{
  "d_model": 384,
  "experts_per_token": 2,
  "d_expert": 224,
  "d_shared_expert": 256,
  "router_score": "softmax",
  "balance_loss": 0.0118,
  "router_z_loss": 0.0001,
  "init_std_router": 0.0271,
  "vocab_size": 8192,
  "tie_embeddings": false,
  "optimizer": "muon_variant",
  "lr": 0.0105,
  "beta1": 0.95,
  "batch_tokens": 32768,
  "train_tokens": 239100000
}
Below are experts of layer 3 (counted from 0) of a mixture-of-experts language model. Rows are named router (the router's row for the expert), up (a neuron's input weights, with its number) and show model dimensions 192-255. Each number is 50 + 10 x the weight over its row's rms, rounded and kept within 0 to 99.
Before each expert's rows: "mostly gets" lists some tokens that are sent to it at least half of the time. This comes from a sample of Wikipedia text that the model never trained on.

# expert 9
mostly gets: "ić", "ć", "sson", " Jones", "kov", "v"
router:61 50 40 55 50 57 42 59 71 57 32 55 47 76 49 48 29 40 55 47 64 51 49 50 33 38 53 41 46 50 52 47 47 55 56 43 59 63 45 58 25 40 61 50 54 64 47 49 37 51 68 57 51 67 55 44 32 48 60 30 34 37 49 40
up0:43 38 52 41 60 46 58 69 36 73 45 56 66 51 48 39 63 51 31 64 46 51 70 58 58 39 46 41 57 45 62 52 52 61 45 50 64 30 44 54 45 56 59 64 60 58 41 36 62 31 55 61 46 52 54 40 46 73 50 27 56 42 48 46
up1:42 45 74 50 44 51 61 41 37 48 63 42 51 47 46 48 61 36 48 53 49 46 56 57 51 49 40 71 62 51 60 49 62 53 42 35 56 47 58 58 47 41 48 59 43 65 63 27 35 34 45 47 39 47 44 54 47 41 68 71 39 53 65 53
up2:55 56 42 52 42 47 39 58 50 53 60 35 63 52 67 58 50 49 57 48 64 62 33 55 40 61 45 47 70 56 67 67 49 59 43 37 59 52 42 58 27 47 58 18 40 42 63 34 50 58 47 40 58 60 49 52 48 46 47 65 46 62 34 37
up3:46 53 54 53 32 47 70 55 53 41 40 81 67 56 63 53 46 33 64 51 45 49 53 58 66 33 45 46 54 51 65 42 56 51 56 32 37 49 51 60 39 59 60 63 57 53 53 51 51 49 58 44 52 48 51 56 52 64 58 59 46 25 40 51
up4:44 56 56 39 63 72 48 57 65 45 60 55 39 52 71 51 46 52 48 57 39 50 61 64 49 40 51 52 46 35 59 42 50 59 32 47 50 55 58 50 35 43 46 50 46 43 43 52 45 54 43 51 61 46 41 49 33 48 55 48 63 41 52 59
up5:43 42 48 40 50 46 49 61 75 58 61 41 61 64 56 40 51 46 67 33 64 52 64 53 43 43 46 38 32 36 45 41 44 40 48 56 45 46 35 52 54 43 35 34 37 57 49 49 55 59 59 46 40 52 52 51 55 47 54 54 52 41 56 47
up6:44 33 44 41 62 55 50 48 60 58 53 40 60 52 40 53 48 55 62 53 48 38 43 38 38 59 45 65 46 40 28 41 52 30 49 60 56 33 53 36 42 45 50 44 43 46 43 59 42 57 53 44 66 50 49 57 24 66 51 44 52 38 71 28

# expert 1
mostly gets: " city", " addition", " part", " side", " coast", " northern"
router:22 51 15 54 55 40 74 56 35 49 41 61 37 60 42 46 36 43 54 63 77 58 49 33 60 29 45 57 50 53 61 49 50 49 57 58 58 53 40 59 44 57 52 40 32 41 42 66 34 54 69 59 40 50 36 59 37 46 53 37 63 44 47 47
up0:32 39 62 40 43 63 55 64 42 53 56 38 38 29 60 54 54 27 55 65 56 52 65 43 54 51 39 29 37 51 63 47 47 63 68 28 54 52 54 51 35 61 47 44 51 56 39 63 65 49 42 32 51 47 43 40 47 34 35 49 59 65 82 52
up1:58 57 54 53 65 49 49 66 31 45 53 61 37 51 42 64 51 58 58 42 47 51 52 54 47 62 62 34 51 54 38 49 49 35 52 53 56 64 37 53 57 44 40 36 51 55 58 32 34 47 45 56 41 36 44 46 38 52 54 45 42 28 56 39
up2:52 49 36 65 32 57 42 48 45 42 41 48 57 47 36 41 55 45 43 59 68 52 44 61 49 58 70 43 54 51 34 31 42 50 54 40 51 37 69 44 43 41 49 56 32 41 39 54 58 56 63 54 57 46 63 48 56 51 33 46 50 66 63 46
up3:62 51 28 64 41 27 65 58 40 42 41 57 45 30 32 29 47 43 54 42 72 48 45 40 45 41 34 48 41 49 60 48 54 53 44 51 47 53 56 40 57 58 56 39 50 26 38 40 49 45 50 58 50 37 53 45 39 42 48 64 47 61 46 37
up4:50 61 53 50 58 65 59 52 42 59 54 40 40 34 43 60 44 33 52 58 43 69 34 66 62 40 60 46 50 74 45 54 59 53 51 42 63 34 30 52 40 44 61 45 55 53 48 29 64 57 65 56 54 61 73 52 59 60 52 52 55 57 55 54
up5:58 65 48 50 56 45 54 61 35 58 36 48 59 51 57 77 39 47 46 54 54 50 46 51 36 53 59 53 47 57 41 32 58 53 37 38 57 55 53 52 47 67 63 49 51 46 54 43 58 37 54 41 47 53 58 44 50 42 25 53 67 42 52 64
up6:51 45 54 32 66 58 57 69 54 38 65 40 57 38 36 35 57 19 58 53 43 66 50 58 39 47 54 50 27 32 60 53 49 49 60 57 59 63 56 49 37 47 51 55 36 56 66 57 38 44 68 34 60 47 49 65 67 59 51 51 43 50 53 46

# expert 10
mostly gets: " '", " non", "{", "–", " re", "/"
router:45 42 53 63 54 58 63 64 72 53 53 44 51 84 41 49 45 40 34 40 55 56 38 58 54 52 37 53 42 41 64 34 47 60 52 42 60 45 60 56 56 40 60 51 47 35 60 67 54 56 71 70 43 53 37 57 51 63 48 56 46 42 61 63
up16:53 49 55 58 49 60 41 30 31 56 45 65 44 42 49 69 41 49 51 47 58 39 70 48 40 33 50 44 45 56 52 56 39 43 41 53 58 42 48 40 74 43 27 45 49 50 30 38 51 39 37 50 55 39 41 42 26 57 52 47 58 64 49 53
up17:32 69 46 51 50 51 56 62 60 51 46 44 46 50 64 54 41 48 76 56 27 48 44 55 42 42 62 41 52 44 64 54 45 62 37 47 61 58 49 49 50 43 56 52 44 44 36 37 46 61 42 43 39 33 28 54 36 42 57 51 56 38 54 56
up18:67 53 54 50 58 57 19 62 63 53 52 47 63 50 43 50 47 49 27 53 40 55 47 51 63 61 51 59 42 42 49 40 45 48 53 43 51 43 53 71 59 56 47 52 42 54 54 53 70 55 61 51 60 61 44 38 36 68 61 60 33 45 43 58
up19:60 59 47 45 66 55 71 57 44 41 51 60 37 59 59 34 45 39 46 48 57 38 61 63 57 67 43 51 44 46 58 46 51 52 33 60 61 54 54 45 49 47 40 46 46 62 30 65 30 61 44 55 49 52 55 50 67 45 63 33 48 33 47 52
up20:53 45 48 52 52 57 67 55 49 61 51 65 45 63 48 57 42 36 46 49 47 48 51 63 58 62 69 60 47 52 53 43 59 41 57 60 68 56 33 65 56 48 59 67 46 56 41 34 60 31 52 44 56 49 47 55 28 55 32 64 49 49 36 44
up21:49 67 37 52 74 49 65 54 73 48 45 29 46 52 56 55 47 57 60 52 50 36 41 43 42 46 55 57 48 45 60 47 42 47 35 57 55 55 49 57 46 35 48 50 54 58 47 44 44 39 28 41 61 62 49 60 62 48 43 53 38 44 50 45
up22:42 56 49 65 17 42 53 64 46 44 55 44 43 56 51 53 52 44 47 44 31 56 47 58 54 62 44 58 54 61 45 48 54 55 62 69 41 32 58 35 52 32 52 70 37 57 46 54 56 55 55 70 60 60 35 50 61 55 56 53 50 59 44 45

# expert 14
mostly gets: ",", " who", " but", " and", " which", " was"
router:53 53 44 49 47 68 32 52 46 37 37 66 45 58 48 42 37 41 55 41 60 47 48 51 53 57 39 50 40 54 62 42 45 52 43 41 61 47 39 58 47 50 46 40 37 74 46 52 49 40 56 34 50 56 52 41 57 54 47 41 37 44 77 58
up0:56 41 39 50 55 57 49 52 49 36 53 58 61 46 49 42 67 32 56 41 45 60 40 64 57 30 42 56 51 51 32 45 55 54 57 51 51 58 47 36 64 59 48 56 30 49 39 40 32 37 52 49 56 57 53 55 52 41 56 56 43 50 49 32
up1:42 48 35 33 45 68 46 53 60 50 50 65 56 51 40 39 58 60 44 47 60 41 42 48 62 45 45 30 36 26 47 49 35 44 48 57 52 47 55 59 60 38 45 68 34 36 63 54 55 42 48 60 47 50 40 36 43 50 44 50 51 53 62 60
up2:39 46 49 65 55 50 56 69 40 41 56 56 50 44 40 46 43 57 50 34 40 63 46 34 45 42 49 52 34 57 41 29 56 44 60 49 61 41 28 47 48 54 40 41 65 44 53 55 58 39 54 55 24 50 53 49 58 40 54 33 46 42 52 60
up3:50 44 35 50 38 49 50 52 60 53 54 52 54 37 63 40 54 61 36 29 75 48 54 49 55 52 41 48 52 59 57 49 41 40 45 53 44 51 54 59 40 37 29 25 36 51 35 58 49 49 53 40 49 41 63 57 61 51 44 53 39 46 37 53
up4:30 49 59 35 53 43 41 42 54 64 59 40 50 40 32 45 62 54 41 32 42 52 71 37 56 45 51 44 43 54 47 40 62 63 55 52 61 53 43 63 43 40 60 65 61 43 28 62 36 53 28 56 49 60 49 52 44 54 64 54 57 24 48 63
up5:40 52 29 44 57 42 61 64 34 48 55 53 48 42 52 72 46 52 36 63 52 46 46 49 68 49 66 56 47 64 56 48 68 56 53 45 58 73 44 45 52 55 51 31 49 62 59 42 50 60 51 61 48 41 60 57 45 25 48 57 50 57 51 51
up6:52 70 34 50 48 46 47 36 52 52 33 42 59 41 35 61 41 63 50 46 49 58 61 58 66 62 62 59 47 52 38 42 64 49 47 52 47 65 51 58 54 67 52 46 45 74 51 31 63 43 56 64 35 34 43 52 44 34 43 43 52 56 48 48

# expert 6
mostly gets: "″", " said", "\n     ", " stated", " saying", "\n "
router:49 40 56 45 57 46 57 46 48 38 33 52 64 67 49 36 48 69 49 58 79 65 54 30 61 54 46 60 43 32 52 58 65 39 48 49 46 57 37 41 27 60 53 33 54 55 52 76 31 54 45 32 43 45 50 45 46 58 52 32 62 39 55 35
up11:52 58 37 55 48 66 45 56 40 53 60 55 45 69 52 45 57 62 51 42 68 55 42 51 58 60 33 69 42 55 37 50 63 32 34 47 53 48 50 38 43 67 54 44 40 66 48 42 45 51 46 79 51 69 63 46 46 64 40 42 44 55 55 44
up12:47 52 42 43 59 55 81 40 56 45 52 69 62 56 48 30 48 53 51 31 54 49 51 61 59 44 33 57 26 54 65 51 59 56 68 45 57 52 47 60 36 66 59 49 38 70 51 50 67 45 46 44 63 49 45 54 39 56 58 59 57 51 54 57
up13:42 50 77 60 43 54 39 46 47 54 34 40 50 46 63 47 53 51 50 49 53 53 44 46 73 25 49 41 35 57 55 36 61 51 42 62 43 47 33 56 53 56 68 50 57 43 42 44 54 32 47 50 52 44 43 44 59 52 43 37 46 38 60 36
up14:67 52 60 58 58 31 55 58 49 65 66 41 41 43 50 57 60 43 62 47 47 49 64 51 46 46 42 56 53 32 38 56 64 60 46 53 51 65 46 48 54 74 50 63 66 56 47 44 37 44 57 49 62 57 62 46 46 43 33 41 52 32 55 44
up15:52 57 32 70 59 52 38 54 43 59 59 39 43 46 47 49 49 57 58 57 57 46 58 59 47 54 51 56 47 45 47 64 61 63 37 39 41 61 51 55 50 50 38 54 39 54 28 42 57 51 34 56 65 62 51 49 32 66 38 53 45 68 45 57
up16:27 53 54 53 38 51 57 44 48 59 55 43 59 63 45 70 39 49 49 46 40 52 57 36 58 41 38 45 42 45 46 41 63 50 41 55 40 44 56 56 40 51 39 57 46 41 58 62 36 56 64 51 46 49 43 54 42 54 52 57 23 50 52 52
up17:51 61 51 50 58 58 44 57 59 45 38 32 48 52 39 47 40 46 49 71 48 44 49 54 45 38 35 46 48 37 30 62 76 52 32 49 45 50 39 38 56 35 54 46 59 59 50 42 49 46 39 62 46 47 59 66 58 55 48 37 56 33 67 52

# expert 15
mostly gets: " (", "(", " di", " s", " [", "ici"
router:41 43 48 41 35 45 34 46 50 54 48 51 46 66 28 26 66 56 51 60 59 71 55 62 59 33 42 66 45 42 52 26 75 73 47 40 56 48 44 74 42 45 45 62 44 61 55 48 58 46 51 41 54 51 40 61 61 41 56 55 63 55 48 52
up11:38 67 44 37 33 57 50 54 58 41 40 58 52 39 51 60 59 36 51 55 35 57 55 68 71 45 41 44 45 59 55 57 50 60 52 42 40 61 47 59 63 59 54 41 67 46 43 28 62 40 67 47 51 46 39 58 37 75 65 61 32 49 33 73
up12:39 50 62 54 49 56 49 35 50 55 48 62 44 45 37 52 33 52 45 47 38 59 51 45 60 62 50 43 40 44 44 49 57 64 46 50 53 45 47 38 40 45 50 42 52 49 58 42 34 44 39 67 27 51 60 54 69 54 28 66 44 45 54 69
up13:32 45 49 52 55 53 51 56 62 49 73 41 59 63 52 53 62 77 22 52 49 60 43 30 48 41 42 45 56 52 42 50 53 56 60 49 49 48 57 51 52 61 59 59 45 48 54 69 57 62 58 51 38 35 54 51 36 54 44 60 49 57 33 66
up14:42 54 51 51 32 41 47 59 46 38 50 57 63 73 67 47 68 60 61 49 53 48 46 55 62 54 63 46 57 47 42 44 62 44 39 60 47 49 34 58 48 39 49 45 40 49 34 70 55 56 50 56 51 52 44 45 61 41 48 50 45 60 48 54
up15:51 34 52 41 35 55 51 43 39 66 39 47 47 62 78 48 62 45 48 55 45 50 34 42 56 38 45 48 70 57 38 35 38 61 46 58 38 53 51 75 52 38 32 44 58 46 66 48 48 54 52 50 44 45 47 60 45 62 51 56 37 54 43 66
up16:57 58 43 44 46 41 42 46 41 54 54 33 50 59 46 37 58 47 73 49 51 43 59 50 42 43 53 56 52 57 64 38 49 69 49 32 69 62 65 57 42 58 77 49 59 59 36 39 58 34 53 68 46 44 38 45 66 55 39 41 43 44 69 47
up17:40 39 44 48 38 55 53 53 68 48 48 61 43 49 43 43 50 49 48 46 50 51 30 34 52 38 55 33 35 72 49 57 55 49 57 45 50 54 38 62 44 32 78 54 48 65 62 50 63 54 37 47 60 42 56 59 39 55 40 56 58 55 56 70